Experts of a small language model.
Experts: 160 experts in each of 11 layers, 4 picks a token, a softmax router.
Below are experts of layer 5 (counted from 0) of a mixture-of-experts language model. Rows are named router (the router's row for the expert), up (a neuron's input weights, with its number) and show model dimensions 256-319. Each number is 500 + 50 x the weight over its row's rms, rounded and kept within 0 to 999. Numbers have three digits each.
After each expert's rows: a language model's description of what the expert responds to; "comes after" lists some tokens at least twice as common just before its tokens as in all text. This comes from a sample of Wikipedia text that the model never trained on. Tokens count by the router's weight.

# expert 50
router:485530482468424536571486483479490529432568515439546553510485485404454477412553517623532542535448563425436383474544477462507491480465462616508574518413552414570576509510513598483444549409501549
up0:561553515535509525501526489511398457552467339457463581492447413498629466495428473560469566362553446495433433563381440481537460539435548505473409536474511507583449509473550457526538469496481496
up1:497464547433528523522505501507538496406623558537527538461436507596499508473544504537453404600500468447434529510444513524503524531417525450474545489547571474447511487502582545522448515566479535
up2:457534482416563467442542518466535460394529473555574548586469518464532493429471415490423444523486440457479520495487466535392511506526575537541485459484557531419450496494577475359547429516501440
up3:460534467488406531513571511483500572472461460543549539463463469527551487464550508594511407508586417453435500581472527374389493486479519476512503557542545490548511479499432483562467528451463488
up4:562467501503465517464524539423604595577552473709422445416505532465500443492462582452500477525536596434469498575551523503438558451592419496525483495481457546497409529527471460482560499456560492
up5:434474465586537509553439468508458406430434432463594569580425501524519440465499497568477526495439553549520552423528457584592559440498539530547525604502543475457509570505445453478575564427488523
up6:464517494532456486473433448516421603510536441519548588541418470519549479490537513532582540454462519545586421566433525587553528545519536473502511605482468507485514508500459438484514576523452425
up7:504456366452473514541499405519462561522506391524417398531537524446569401426434528607545588482530591557522497497490529465531576451538549535526587466539416524599532483570523385468590519575524510
up8:468512483512519464563526560542519592443385546457490518540577446457441567507595374493467526505534450490533509586488496536559494504528499401566495475463420449592478523470462419452556563420447553
up9:550571534514411489498498603497525577530506567423505512440445520440421435529506430453540499480498488459510484498446497500557496485574502541446535541519529484528457531531462566519473556441489531
up10:513570532433539479522500670529474481455542450513456543486442498473443450558590525529476516498464536512488492496489575492535464522479463583484477547515611523562523518478504462483465471327483545
up11:505453415581511538515522444496491554450407495506458454537485491473423432494482565525491538446527567429439475565490512566471489481454446450487416609463486482490502507509438518525508517503546515
up12:560479546492484552518532578556589450490504508493509591472452586498421546497488518546543435581494456506458397549559446467453520533479450510429526517537464466498375528525495501459520520432595477
up13:522515578464497506585570420466534496471485589547488474539430547477533511566486560564399573562578507486617520499487581526544547540420511510511554484529500550552514465471460487460480578508498487
up14:504584444489399389456527499470466535541471324572419546446491451469525536555441505504496517448401560435580559556496565479520539489528443529439477582481533512504490553462465589443571504392613552
up15:538466539434568497532501450500579514400588456546430514447461500434497526456475567493483446522492472460429605551530561536523553603440500499553498533555409508500419543503527597539577435499465483
up16:528539476480547551420396550475450442455507517572479496493592549512408462554426405449513582548498402591521566456482429566496502508429501522578477529541500602518515496504492450514497437521486526
up17:504494463384425553496460430557479483420412462369525518494494474479466497478509506545485511548431514448473457461462420405478539506424558482475467569413530510489453550495563526432473503471448570
up18:611538498548585542458532482602541423482543510553527548521519418454460440460533541455477514525453603581435513508506614417440522534559503497397559548461434500563524589460548530601459531479519483
up19:564574402525506494473435511506493474485519521463533484503579473416406437506524496428469523574518534528450484500562492500513445424470530549566530431534492518523523504466533480489480450479533426
up20:578463467463477478402483477514525475533514490496576502467584517463475623476511470509484552524521421448461445473493537571526574441468496482425510504502594393504510558365486482483527424509447446
up21:476365569572571512555548528488543459551474524465541486480495505558500493474410496564577443515546529465495450500514512405461507516534542485486530609505512482537502508556494537497491515430504512
up22:454467492456493493493464506438482491472481489426354426547511473519475548504426454487416530610443530499516581545541443424553479490431540548512533460490504487556533531441512466474500484485424515
Description: M and hyphenated pieces. Lowercase m of miles and the piece after hyphens in French compound place names, such as nautical m(iles), Chivres-en-L(aonnois), -B(ois).
comes after: " the", "\n", " de", " of", "-", " du"

# expert 25
router:515524528394442474581534429567538584428450516426522460453452502557479534457432365496488474509482411458498481469434575480446533526483545453520524473527481527444502594512569516387544454410560425
up0:483565488424448522496479531580500502485466566552445513510538599545478565556484511457489555578551539494480535383583612577547501438445560499544451423510465511454522444355367492435491490559460534
up1:511662451383504549557484552540442521605580516474532454595477483566438548477474411611566542415535479416433519438517504503440483513488542559521507552488510449489559466491573578399506424522507452
up2:452464496464580544483492504460540562486508519584534524524466561516374507531483522568453549529503463575558503499443527526535436555434486487569515431484473442445429509496419441493524545600440459
up3:497472499453427461451461470512516497511458563483426489569403496514527624426434521521436520484522402486546560518439459464446482488472407529468523482535481492473441435431467445488617435559431544
up4:530606464484386471498470533496474511467462455542461525522461535561582523448538480597587477503484397563512484556469469479499477589535540531477471487573507489555524529383535571506398529531448371
up5:440490522490488441418460527462525379557462507516486568529517495508393561520473454501583561549546519494436501496454447521552526508418500532460447493564466419553519523492598452554517465470506470
up6:502559434544397489488428492552507445432562460492587500520390460524549538451414571471539474559468468469445526497543414481443502484433506532463527454526463434492503551491434479489473514464538529
up7:498500515540479413424562486531576531525493507476530617442542437581566565525462481541485432531625502473486544495508483487490480518547484440531520614592552529472544519529545487411433546387472448
up8:442449479549545459475579573514567396487536603542420540543486515467531507537450450503499597569522405462500448507434423464487470521531504494469513476585572478565450491502527442599459418543584442
up9:479588520534508462496462456539524542402510511474438489393481525450567555475506536484506483443536504496528519483468505500502526473460499444381497502402505473505610607440476539553511547502512491
up10:465468465480428490527500533444490534466601511518467518572489463452449418623545491482615448453558408453475557483526427521484537475541478543457494549520466512558450457570562578429563493439470482
up11:488568488573500450425401488494463499414492598539503607474543423616431512495427568536561447516519430551540487422495496576426476541559421577525501499437563509464517418596515420469466556551518561
up12:505534531495575503467532533451482491550418444494531431539453494461507482444562501514410458450524566530419463502548602451489493458458486505465522510453502459489476541537448483472498548531456570
up13:613585494487568581639461534478537421463439486539478482567452458513579535558541589596538426549432458552518499526486478444504497485547528518454562507532579501463424549488406517566492403460559602
up14:486507478492509449513534594490489449557535516587450581486435422541527549522564584626561501406539471575468571546607529560514493605465473468521559436498499582487467420476509475474579473583442536
up15:484489502421550496424401403511457553464441527444505516479492559431535507579511506595516519442593511458537422485540490544491531551505435603484536497502485508398480463560442387534518563465543536
up16:505499497475424539536436514510511558421409584547535451605524465480456544516563586502532501489434548503523590443450449463479548479522485465463443492479443447505535588551443613457490515500501402
up17:512454478484481553485453497428557420487478588602522574433474499553464427525398455401480423542504439527515469516468579504424517431414558507498429472511440566522565423537511608466442491538466461
up18:469398465558552486515473516482490518534574542535444600460518527527444542558514473501495623434495583429504482492470524536554524479547545529519463512464547514552509417540532482526594431542494534
up19:469460375447522518504484540591418571472587496510636534552468499470507493523617482472510523477381525492495468521445549511597523535651565507551601506543502466528512466449430520496545492487548524
up20:570412464498506475507611466557463444457502506453500526460528477520478402500548512484562442470476488527529495506472448534498474533578486563423480507464486465560463520538566566495537394480478452
up21:538501537587478547422485508519460510529493532524526471587493396528423523520459423461431519530522476440536603469578540521481583574475492491492421495432453541478516472493478488491441459448430464
up22:482546475456508537456486470490492466502523563506463500593551513465524555482442451499490462420506510565459485547513437470469524482515431393504509533446504498514502544530546449544487530501558514
Description: Nationality adjectives, articles. Nationality adjectives and the article before organization names in biographies, such as the Irish Examiner, Japanese footballer, Canadian.
comes after: " of", " in", " the", " at", " by", " for"

# expert 44
router:555482447483529551578435451499506495452555374454485485412455477469491470484573474512556562579443487494509420469597495477586398556495487583575479547601421451580501447502570514611464412477506562
up0:488472427437499555381626454507559482470564601512554507462523540542517509591516505533589465486535497527506485505409499476526560587451504476621542440522460565585480506550464461474596553567484572
up1:530517675608474548457347483456501445572528509389451549515551506454505435586516555466500470465474497574586527487578478564538450531505554536499438440547493568549518500519455546450527499544592414
up2:495485494481459447480508519464540374487495444512509579541446542488473513436480462577543578538529545417409487511486510572579552535467561467487487498494542479496505485452454489556474564537566475
up3:543494506557472562668468514476465521553457519423537446560466439560410419394519422524500431452486497485509513458544414528508449518511407425575493502518499588434517502414506505487499466576463560
up4:512443448557421505475537433512445556455499408552438611534488554419489491425504472582469527455535418573423433574443541533516484530476504547522533499449512477430512483506497453459551474563461526
up5:438534477505489479510456435499504540364425527454494570437463524468512529489570497504603471507451499433522524487529505498591501545584514515460551467488500533503587555445573457538419444494575585
up6:513585490538519471456530611499460496480623515400469395470546538533487544376500477525616515482451507466566514504485470555436473538539537506546594459472576582531490487530445385527590458553479485
up7:478431430498469551451493493529462471492498459426490445468465475523620395388465527506490618579658511458563430531560541466469510447485501478545531546547506494542517574441488447539461522503543434
up8:496474420484556559521498471445482599449453541467478490422441399520446490429569408507533413518482592508547527402425577432528502522473533482580413455524529486530473519493436392526416517496406501
up9:484477556539459526456499515549420500510463520541547569519522517411444403492532499449524414544523501546522524402511450542455524465533523497515495533438479568427533469540525462436471514546437614
up10:491534459520628530410564536462483517521518430479493467476455621481489509546467554439478489459421511485533480559526482508528475520504451489471468569535525536468617527453468472527483562447520517
up11:455489493462455579549403428495528547483475504434500483460458471417516491486496568479510488388562515414494397505512524554434499449522484521506521563550527438523564485432474585537450466561478448
up12:544484459513514509554629487456465485461505537463548453511397517531437475497562525404526516504561490514433486582482563511515424510418575505532460498499476496466525474409571532542433523549600508
up13:442469545485522469443479552468538511487519388507552517451515539463447478500461401423526493438484552533491514491548481511568526549426567590519467537417474405533612521529479533469378546534459539
up14:413499404547541526606506500400414513543425471473534537555535500444519513436601503519571503436438518473521492524495571562483499476491559440540473508542526489459480466452509411422471517516518545
up15:477550548509568435571460486525524491485431519443518547458455563488491511467541507431483599552458523516520563484530472472500476599545580541500491516444574474467513592542485433533513530571509558
up16:570500435542441544420505448586525551551509499457526391480500546527467555486616514443497494524603451459469538428489513528542485536588592460460434485410360511588500499508451471518572436545497470
up17:457500445578615425531431559594461482492515434362524547409481582543523439529546397409470490466489449394489502481513540531496575581487497429446473520515487406597490475500546511600527394444476536
up18:458451312629608523550516521546429536525482499566543530477563524506499446477523441562512497400525463523552444534434509484596423519451564511540507537541617554573497491461467416568385497510467467
up19:449491549531526609499524412473583508507475438466536477534518459456514497464420445433569469477523424545399482547577482473509528477501403467449483543622531565439464560439540453449552570469529579
up20:555479580518425486498619541527520512529551454581570487407466365550460521466521513452507482530530563520469381496404533451503488393438567430531502532501525472471549548485518503555576492491516463
up21:458548496432454414491474527474527526523473449584459418428424551551540488507513480530534468491521461499552519527425579496530459548496550446423552604512478473480489479428500535569480436633541475
up22:564528520461593566392555547470521567470552465489471528539618488423465436587510453523552481540545439561462527503504509523474521508571505497458520465478560584455463462504552483438467495460488555
Description: Initial letters of names. Single capital or short first pieces of proper names and technical terms in history and paleontology, such as R(ome), Pl(iocene), Argent(ina), rel.
comes after: " the", " of", " and", "-", " in", ":"

# expert 19
router:555624511471448453426467475543585509539526497426449556561557499503477563533551563534514532593508525515501506449554516514397505519445546507602562518509576519547434469506479553536452529565406521
up0:490492478479512460576481450589486547455446470532475486554479534460511510541501488431569489540579500525453547429519547524539424519521518438494428535436480567409362457458527485524480570465456529
up1:525457477535526438551524544487526463518418386459471567519464463598487551549493483508541431508517481583497491529491526498446530573482537521496485518535363578492495497561396514522533546473466504
up2:494532515549458388511410498591390565528463498479471466450573554590549524459467455506497575524543510506463490477493548566594515441412515444457466418595365591532516501544386488509533456504499503
up3:501560491522565488567485547475547452477534516485581568497463377484479504485438522404501457630462475467445537532606520416418506497456505561425460453495366485468533493394392485523529501498490423
up4:489543485529494423495535606491498539492532561511396435503454477538425588527598453490525446554479412542524515493529458414450572490503526558509520434484549502425507530534491464446521480415532429
up5:516581576522484558531550445454418505465378496465448522475444556556404547477457530566498621459490415473447537534525493492463404581535483504626486564518487493488555531507431492489606494452559435
up6:527450458488556407469448512530502507563579433507633542476526453604527478561407555534589492521374463606425509499547491494491495543525556499485508431482467600454514491495459523567495424550425519
up7:537442502542548535536555487466555478533445466456483489467516464469425390493487583545564511573532525473556500456507547585432456564502536456517479550490530487492535482472534543477526455520510359
up8:446558556403514502467516517472467438572492501556588514590490557517421504604445478421446545456558556516484420455503561468459389508516541450503442434431478493499467471461502517461487435496554365
up9:478514476429444529537472502537540504496547519482413561543553481485489518438470582424473501436443460548492450560420431514493520423508597505498497520453525477481434500454509513529579475570467556
up10:553615464559539457438484530521542479463482458549516512516464522571499436528530572440547516495515517466550501448486576606448510525585476540494530434490550480401468525539500539567453553464441484
up11:456491418415481417437533454428491469558477464443499479443400508468497464451478580437487497532482509487530480466541457393564530525543558551508525500486417587526442450478475509481488489534528601
up12:418455446433525468528323506404524438457478516500507486393532459472464554528472521480449454471486483497449551449556548482527525511530510436452463489449531465575503531569528408580480444451417449
up13:534513537472514516498462382555548584466574482511471558494457444479428539389474510425551517546473547538506436422509454489532539582509521472506544504547496584490404479476546523427510545482456525
up14:574492493410531381461494547490539576431588490499483543480616471479500456553526471477464470582439524425537512418411492588480436494478428488441555572502480502467566509417442423520463501560441421
up15:615426588508541507404558473379593470460526436560494492499595502532514462492449510508584538432443428482490524470551489422455544439523509530556607517499515539488526527402455490503562461504523461
up16:484514411525466577554463517442444473455535504439373536447541428492488370425459492450469504505455517538476578515433465507597563502503560546458506492467575572373529577539433433534516540515551486
up17:532461481447480446490515510522508421480562519515494569449566467473577625542456458453552429561500472499534366572541545565429496468491515511478467602428535431516505517474382468457485514477485448
up18:425635513478502417515485443519494441489569402443517521561543529544524493531480488521443526479506340513503507567505485510548415535436568431511587484559505433468560558503539473559421509452477502
up19:585604490525508470533456506479582493544512508469473586582630459523473437482424479489447635547457465612492513526556515434424516524446551456470418576547515428514476589603469572472515507496438456
up20:385534582477538496585514549429521413493468565543592417488435509515455470487520532534490484560539564552562467550478576512534523527461562494511455551489537545500490546506496476541548565454492432
up21:561529442553617429479597497509557430475485492489479466569472478533411586415481465558514543479488562517457518518450510521527535539499540436494503387492565572501482544500513451444480466504445553
up22:544528469532408473502554545565525511504482453496530552515432429411465513482464601579559537514454522380465544574508599583478534397469515471549502546552490472434468426523427528425497486623478460
Description: Sports table result letters. Single capital letters and opening brackets in sports results tables, such as W/L in scores, (R) for relegated, (first round).
comes after: " |", "|", "===", ";", ":", " ("

# expert 9
router:467504499502573544500489587549543540562476505479476481520497501348492526541507571427612515572567494467549549520469572439520460483529518461507598548533544486531538532491475576526540557607446477
up0:515574523474556498517587511523519467440426578538489555519551514538580523480463541582477476654487491484525439517453499486466472544523501525503639506627459503515528552438567427532414529563465553
up1:568501525497500492569491504550537509504491490472391535454469540466580497524462482596395493595473457551524443381551436448559539485483532527618536446508362496559388511522529547465619516451436550
up2:462503483532571585509499558498533518478463399495500514455575509493444564469493358515489427494452539523506532432374430516553570563543504461608558507462502456528471435532449546576557466553482450
up3:477454534497543553509557479591561544505556465487514576473454469487503549465573514548473493555545578486485505557469405485649510523520553491503539438566490533495546566498394555529467466498502576
up4:481479533601535563425539569523495461504472410402474483486470532491462515436527498534542484560507552505485513559456482505407592431491493532507396498510478498509569539535541540480464535558503566
up5:528511533516446478460495603588449556515476477595474420511504412494540469536519515507589589468583444520421510560475517477533560464489479537543436414483489481422524538520476511487450500486514492
up6:517566454490527522607450512545403545427474468520476353490538546490499458546431504531477401599545538457465502505506575464451442492471540427491516552510493496595509533464444539496592526490614636
up7:470482526544423460479501501599590561498523519446604486413556442443416576404474506521501530460538517431550554463445504579566534543453496466494477583499536483614455434483474463503575507525492465
up8:504467515483490454466453534527497541384502500455518418527435506485503550388448506474423488553466480532463475538494455462423479546416536486537531539497497506504482509487462518475465477424464450
up9:567574477431440457531536574445556489493516491512530419526514427470527453467427564540541698538485530570490517488564556488508501435557553475530460429527574536549449473522530491500560464519499456
up10:535507525499453448450489497607508519448541610469481568465471471557520522466393490425425589459464465486488509563606547512566444536546558507469516627413471506523545558539532495451523519475570507
up11:505545478463464474457517539566464534418499474545523511530486455574558453615392469465517553572535517485519470472419506458473552482559529434535515461531443567579455521541532517546518560573412409
up12:508489524531427365475456518569491474495455546577555491506440522527501567483520566435472434478517483477484407595501469541461568446509484418466486524427528448491500475552492453500429465533512422
up13:461536445502555471431466522522455564523518524527484477565490515492508545454473545437556482479603482562549493474521484571524472483456534584364501562376479479484551444566470575537509541516444543
up14:517483507475491474540509405539553514454492406504469454537507569574567580536551565541556483594490490524529522507481522508542544460405524442443460490448610445516508531470491485426555493464518539
up15:471438427416476456462531445499467493427494476513581501539542555466550549442563470421499480495505516505521443500471487456508442462580584462505481570507531509543632457581551499508548575440538384
up16:542569518472513472507394505334571599509533558590517515572562549476559508499527584552502599568523524460541413478565462462531480473454456560433465526544526507533493536505377535449484384562545506
up17:467484406556526523458525471512519613514524477438577488505519477456495548483430590563548556493549565564553566547524472535545541558581532488625579472522554518500593544456571447561544433494497504
up18:493438471413459548403513422502503507522486553451535482467541543484458528513491485494474510433537468478564569457470559548530522465495459410464520537507553536563512539598443519570565566461513464
up19:429527434526511436523497475525484513477481520503478540569493500490462508560531422486528533512477491508477466465619444521532518488596494526461562467508342419533478497565433515522562531516501441
up20:501489445574433525455412489491458443494440490526580540556514575506528595615473539450485493523436443524482452509565473538518425496473500525524476525437543430454495524486523406511470550470501457
up21:484491504471586503461551455601497505457474497483443492509609431505601629506446431482457532564515471493504429572510465549452433453463517482543494554543557425476450540446412503456467481513499404
up22:510484509522565420507503517439538460465486414385506395539474472539522386454460486593463534491531428525443535543540474517474571481482490485392434566438510519530612528566464461452518446495431536
Description: Table codes and abbreviations. Table pipes and pieces of capitalized codes or abbreviations in data lists, such as EOS orbit classes, race-track codes (PHO, POC) and gene IDs.
comes after: " |", ";", " N", " ", " M", " 0"

# expert 33
router:421456544431457558637604440586445508424447566403564542441504448463390520506581445569508478498476563582513453499493497459530519473448536573525523443456516480524502480537521513473467464428597492
up0:467375586528491520499561453506596449556443472542437626449481494571483472462485477548532508516483567466480521457461472427512478509592514645568477544560469481549550516477466534477503495437454528
up1:480507608526516520502514487576407543517564533495450451511548467457538430602452476581481498569501521558511511433516599538542512519443567427473538603487454532454535470530405426518479544510558493
up2:516489474508585440538555455471554481485468501435533528411455469433557544458448503543423405542480484469491498502488586490503535437550528517501547488437469424455486449530525556513528511555473413
up3:456491508466497468453517419550506467512601479480532455420499414480484438476516537488528476441517529574495581455568446516491444508609606508516525492550505546435502510534505439514487561591465507
up4:473473446622464551503500514498465599509510530512528512511468495471488495456496475481414518460458477574469570500407526551401500495496480625553487517507568484562478492696494542588509560487534550
up5:434499582471492564479455561490537383486386420476488563512457495572490467492459521444440437465498428573473486483516425554523451414540543543498491532474443533589472530469455572535628467536463538
up6:397456629394419471543558554502540436420464414421576494482471525501457504500503470492493498493509507508493552498549494393504422466491499495572576574523464560389477406428463467467489492410559521
up7:398489503374375478478471464516443579472488532529565590428403514459543529428441559500505416486463393507483470519426513549450563480507545569457573503470494499495438587455476552452499520541451519
up8:480594439534424452461492495468428582449478429534517470531522475473522535493565402544492416526567414507463498572489455525534488551461429455476512520528487471522503518497405465413525537483536496
up9:490491519410398522538604522444466558566452419524463467567424489528471429574469523428497465549529480441515515521448458472404587410546418576480563476476401499469438482604517516522527385446552549
up10:528507473573457478483529524396446571515577493457525482469500569451455489472538565467518423547560496506516549477503555460551410487409498451492478561507459470522575526418468492531561467480503309
up11:471518529435436410484552539539432512452500490429497550540525494503489427496459496472488514552495497495488501449442541490406562448496527494487528513562453408523504383509535406474535504522528577
up12:541573549564579563510492484525393584442544548447459609501451537421555504548509431445458507495547489441530478514446548467500470524455596442533464455492525530358492571455451542493435475429470427
up13:483461581376596519423491440481513563558472467446557488472408457499509451511529524470505387576476488579483514536645555466545529452537534519510435574510558559543384485481513469491507408501498482
up14:498538546465451503474556512502414492389485497587506513493513458554378497496462498540487517471531561456459433557469522481541530416488445417431490523531358491506446506486454494421559538596573425
up15:427498446499456524516428499538456494448543526508489503468448491558541501513637490460465499510616539445522473473527481497466462506575527432497471537540578410551521469472424402465564514432576499
up16:551425478398513509499491565485493599450557501525531610541461576530465439612388440470515486462592488507522527510571593532446434514506419486474534572534490491471447463574484490459541444524523423
up17:518580639509562540553509418487535548441559553541522505473468525442477420503511512501547489564558516542509510432516523559570537513523556488553549509515475464496432446505544525623496450428558562
up18:510509473471497431451523504489538554477443548483547622488443551509480522471418531397557463522553519491466541430484401527513515482605373560521520510524333599453461517461553599444473460570475432
up19:498491465585492468401534531472535388437467552539497428596423499452491496453458599566480470498531541445524452520591514492465502478596518450600530443518513458553493478453421569467438443544432504
up20:470602477461485526508416517520408555512462494506367521524471421473581538564514485504545432472515445613450477468487530511567574559497524496487488441513534544515567475541465521450547444602529560
up21:445437469469483530470583513417521485417449471377505458424432476509442502445518501479441467523584426490421483548526556446517443415481478452461539553595404495442449397452445474517488453499450548
up22:424476507453473463424535466496555470523409520529450549530476553472469494460487514573498497511603561425500417568508543571533519581461435486565532417395533550540442496502473554522544482548450454
Description: Family possessives and relatives. Possessives and articles before kinship nouns in biographies, such as his son, her mother, the parents, plus word-initial m in mom and memory.
comes after: " his", " of", " and", " with", "'s", " by"

# expert 18
router:489419563541514502558484536538483498508591404484508467523575399501557426491542510559570418507422532459553479498526450520562596507554423525467498555475494542494473465521449433463464529399483582
up0:444559531428430461569442529519468497404511555520550459513529571478610460533512467472468573488439485453439505457500483520403506451370498466444492463480469473423576446544442436478491497433459464
up1:418529461500491460423471495523535487559525370609553515591487461551431363490538577556488525542463538459470491499559494535540539502480368529551482544430453476482490568459554475446477473548526510
up2:468506434523467568480570555547493484419544460518487424455496550520427508533464473481483456499484405498416508546444506553580460522461460513545507507537564525470543488461496478544487506464568494
up3:498563441492488500517540527472404498520470509578470535436475419559614463473458485485523394431554474519519471454485578472476513514526536494535482543588559448521503538532592478474604472504470487
up4:545521530534483497411557562476486452546531461499566459436603460544535469385418550459550517427575452571591495561463366416464461445544565564560413565460467519571566668445553536443439524438507507
up5:481471514503487437504471488510377461506532505553538564495488383505401522458476417515407511566475498514531556520528595495453577477519438431652504520535544469500490559588534542463567507583489515
up6:448538580495567482485504537495570424601478414519679511504558408485536480499574480496481523495512520492491559477582531498550527549559493496495488460493410453452477478454461506511434485465514465
up7:437441561630439477413505415530463452472544420451436519566484502503523498530520434491573492405473438514562526575487459596495466491424451459576577516411395481575477511449598474459506498470442445
up8:527459450468526492559413486522515478474509434513486421528505459610417395458454436425526513513514474531512508477542477502462418492487536575522594570465485527453469509485529568463445501533501480
up9:536534625499423475427459404475455539488586490514657528473518490565450560469466518532487504478467499488522434492545512515471483556597510464432487434451454432429584496474503532516525505519428481
up10:455414535522476491653538542493477514470555517510553507504585478506503516511600522536416488562480539495524567553560488559441457500492479494465482507590450459551445499525430514432511440563502434
up11:479485527499538445577613440556587493452541461505544491541545432499508553465461566518421499529448526477499515453603378463454525618601527397505477521554473498451597500641483407473546487487504472
up12:503366414612538487485478591483482490364514520577544452414422510506556448402504532500485434566465479471578525430541484609550501522602508465463395470579546484453465497480452409534498552463510472
up13:575519423523546494584511527521578504444566479580414560484504515449487471496463407533491459476452512511520475560565567592506540582483453526423480520506592543469471535553417484538481588464490586
up14:464501508490506390477502533505508459542432520554443579592474490385591494517453524537515417547401525487507567472391443542389528485553496493491514486516448495488541547499512450552501461464513554
up15:477494536483615442603463506481515605408549454477468562486454544543413575478514500453494476597533431539524451532460511539400522461511480477491436532561510516511515520482473539521454481571546535
up16:512598491505544517512520521488546499439426578473472522520536482555550545493491491571506482449594592448460409553538530558510566536429508542425393508526630549501523550495504515543525507529506535
up17:493540604575490494584493392490473600514507552441528499475507461499481416549464475425405542619524491471489483442488519459478448446465416546406469542448456433566555493478521497532550473467403583
up18:417457436490522512549463446471473542523461495478575430477561392435507471517530551531494411482492465467524440526494449477603504451510579526485521490577497499456520505536442523474488443469548564
up19:450446509453473517493536494519475504517406531421508505458458503512463446524515522489541425480554514544485449454519601479584486473511494535435490375443404509385521454533439438534534616460533515
up20:432470513547567545403590510462468590497526529465533581460421527550483515460485513547504511539535531571509575442539525507548488555441506521472484494465484510548575462568465435569529547492543505
up21:500536548493479481478537528440550569497509476487491504415479451503479368520515465516533502592465645569558455488484504485469571529483523507504514543522471484533546443541456483627494544526437494
up22:585458512508487413466528508502523543492485517552550475470529520499482527548515577501499603528467467533634536526521535565493406476439492562417463473518463504523479489519548411427546500517486501
Description: European surname pieces. Middle pieces of Dutch, German, Nordic, Slavic personal names and taxonomic authorities in species lists and sports tables, e.g. L-inn-aeus, Re-ev-e, Stj-ep-an.
comes after: " L", " D", " V", " W", " K", " B"

# expert 55
router:542509430419461478471542446532501622462448461446593485504470411471496529547452430560462481430509388503447423576490420465513541456428492495457432536562519562464497475482556438359509451462632526
up0:480507509467556530518491444554423542515524524436475524504519482457475544530460485462432580445462424451471586457464477502466436462505491418518519495453497486459478470475523577529544580407511517
up1:496548516511467379521551583520457494528498590502429501587390487446456447485472406512480436488437554524518420416502460531474540527471498436482493462480553497495469439481436556558545521548497573
up2:448467467501434455473644411467449500502483440403456545584441560525618485503420539495431545485454579521493476551511503517517425524520604456496564614461613423517508447440587558489416581442562514
up3:432490489450440451480436545532468496524486442516468528499415411468473497577445557488515445514603402614485493490484424466493524603515498508519450624519410451489496548486469515447506549511506454
up4:537517538592520495517418482536397503533541519501503422566483531473503565528438513527514535527446431494507427520491483532439462497554495466491483505456425523447435522550479553524467519490551466
up5:579471519533498529428481497482578498515555580558484581544482539483426450492514510498524533502570493437570532498521536455518509553503454518455557487609389511511475530547535486507528555520422510
up6:439471546453583449527483398434482530499505503517513539456436607464454429479457426443366430460552500375494532464411484496394546505548470457403474542563482424468543522580537506507562453412549570
up7:398482446550472458496456427483606511500505396555449544513487451493487543515595575501505559543444452507499548470426526493531440519489496521516495462512511470487480508502543460481512487557492475
up8:548499509428501468520468539510485509473589507480428530571494477447496410486452467503498525512495538465481439548508549463455346540525511447452500503510457438400582539465541492510463519489571563
up9:535488585505520517610530558408512555533448481562523534400518607607532481472539441480461479508508437589540464562422558534538514489445554504470571436413529493519487496511559432434519586605531537
up10:531523526470496507420446503456476599520376545549554412439471502486469478459503391528503559410432428495592473519532499430455495462473526479448515500595495538550516466546574527538582490462442466
up11:490455384560567542555455457539597476579511521493524423493458432488464573486487450400424541460445493545557501539458596477556488447502526412483467536490505501561405566502411444575482417556457545
up12:506505526505453410513496421386561449555500512505447380447646459524488388550552411510496540494536482623370441437601441510392529500530423544468496419525535550495432511504562561496525488505438583
up13:513479427525442517409531523517462472623482436532473470555485574550505528495489491464483443569456435561410496514611452523442482489471630591550456466539489533465546468510401514492596538539450537
up14:489495502433510568544546446551499569481513392517520504513527463471410503531540560525489456502518507513448537527485540509528542528484467439510417452547456488488565510511358482525629520578582567
up15:483586514451530482517575529433538552514493414429521566491503451490568454487525465543486394456519500535569453575563510544493547506521603506415487541438445357551536512534588529401574558501500532
up16:564509496516462505498460473504548439575469484512521509533512551556448479440469558449460594508579525482514521476541448530510482590514503480524476562542448395572401555499456408512489465437475438
up17:585376494570469598476408453592410474523492547529505472545504490448454495532470453438488597492513494505496486536538473446560550472531452530482601489559507501518546481530451524542425430530494553
up18:510595525473452543489551482500510447546450589427461482539548583496513478573485529589522532384512583499488505493493431583433505520621455466501522472452544519531450483509511455535569444442441517
up19:463482500502530576477557463357519520468517416516418448460507546488443459461445544472481538375544553546391553438475462517500568473499514484569515506395500543426469487525530559482445516474484570
up20:499556476540481498460499538462494445511493548518503451446535556466563480532443493524622433520492483524403459456477501404537479601454561447562581489558498488561512403475523537564427556526518454
up21:531534514490526554537519542504471516507519465551497452490528560593544400485592464529489499492568510370496513572439469546461489480509439544382458490562508500553506653495466502503449494636473521
up22:504493436394396520533540399527486557442503503427518516422534525485612514511494433596533499446537443517503479580515423440544473403492399562455479500440549373504510525534543501608497398460513520
Description: Determiners before nouns. The article the and possessives such as his, its, their, whose opening a noun phrase after prepositions or verbs.
comes after: " of", " with", " to", " for", " in", " and"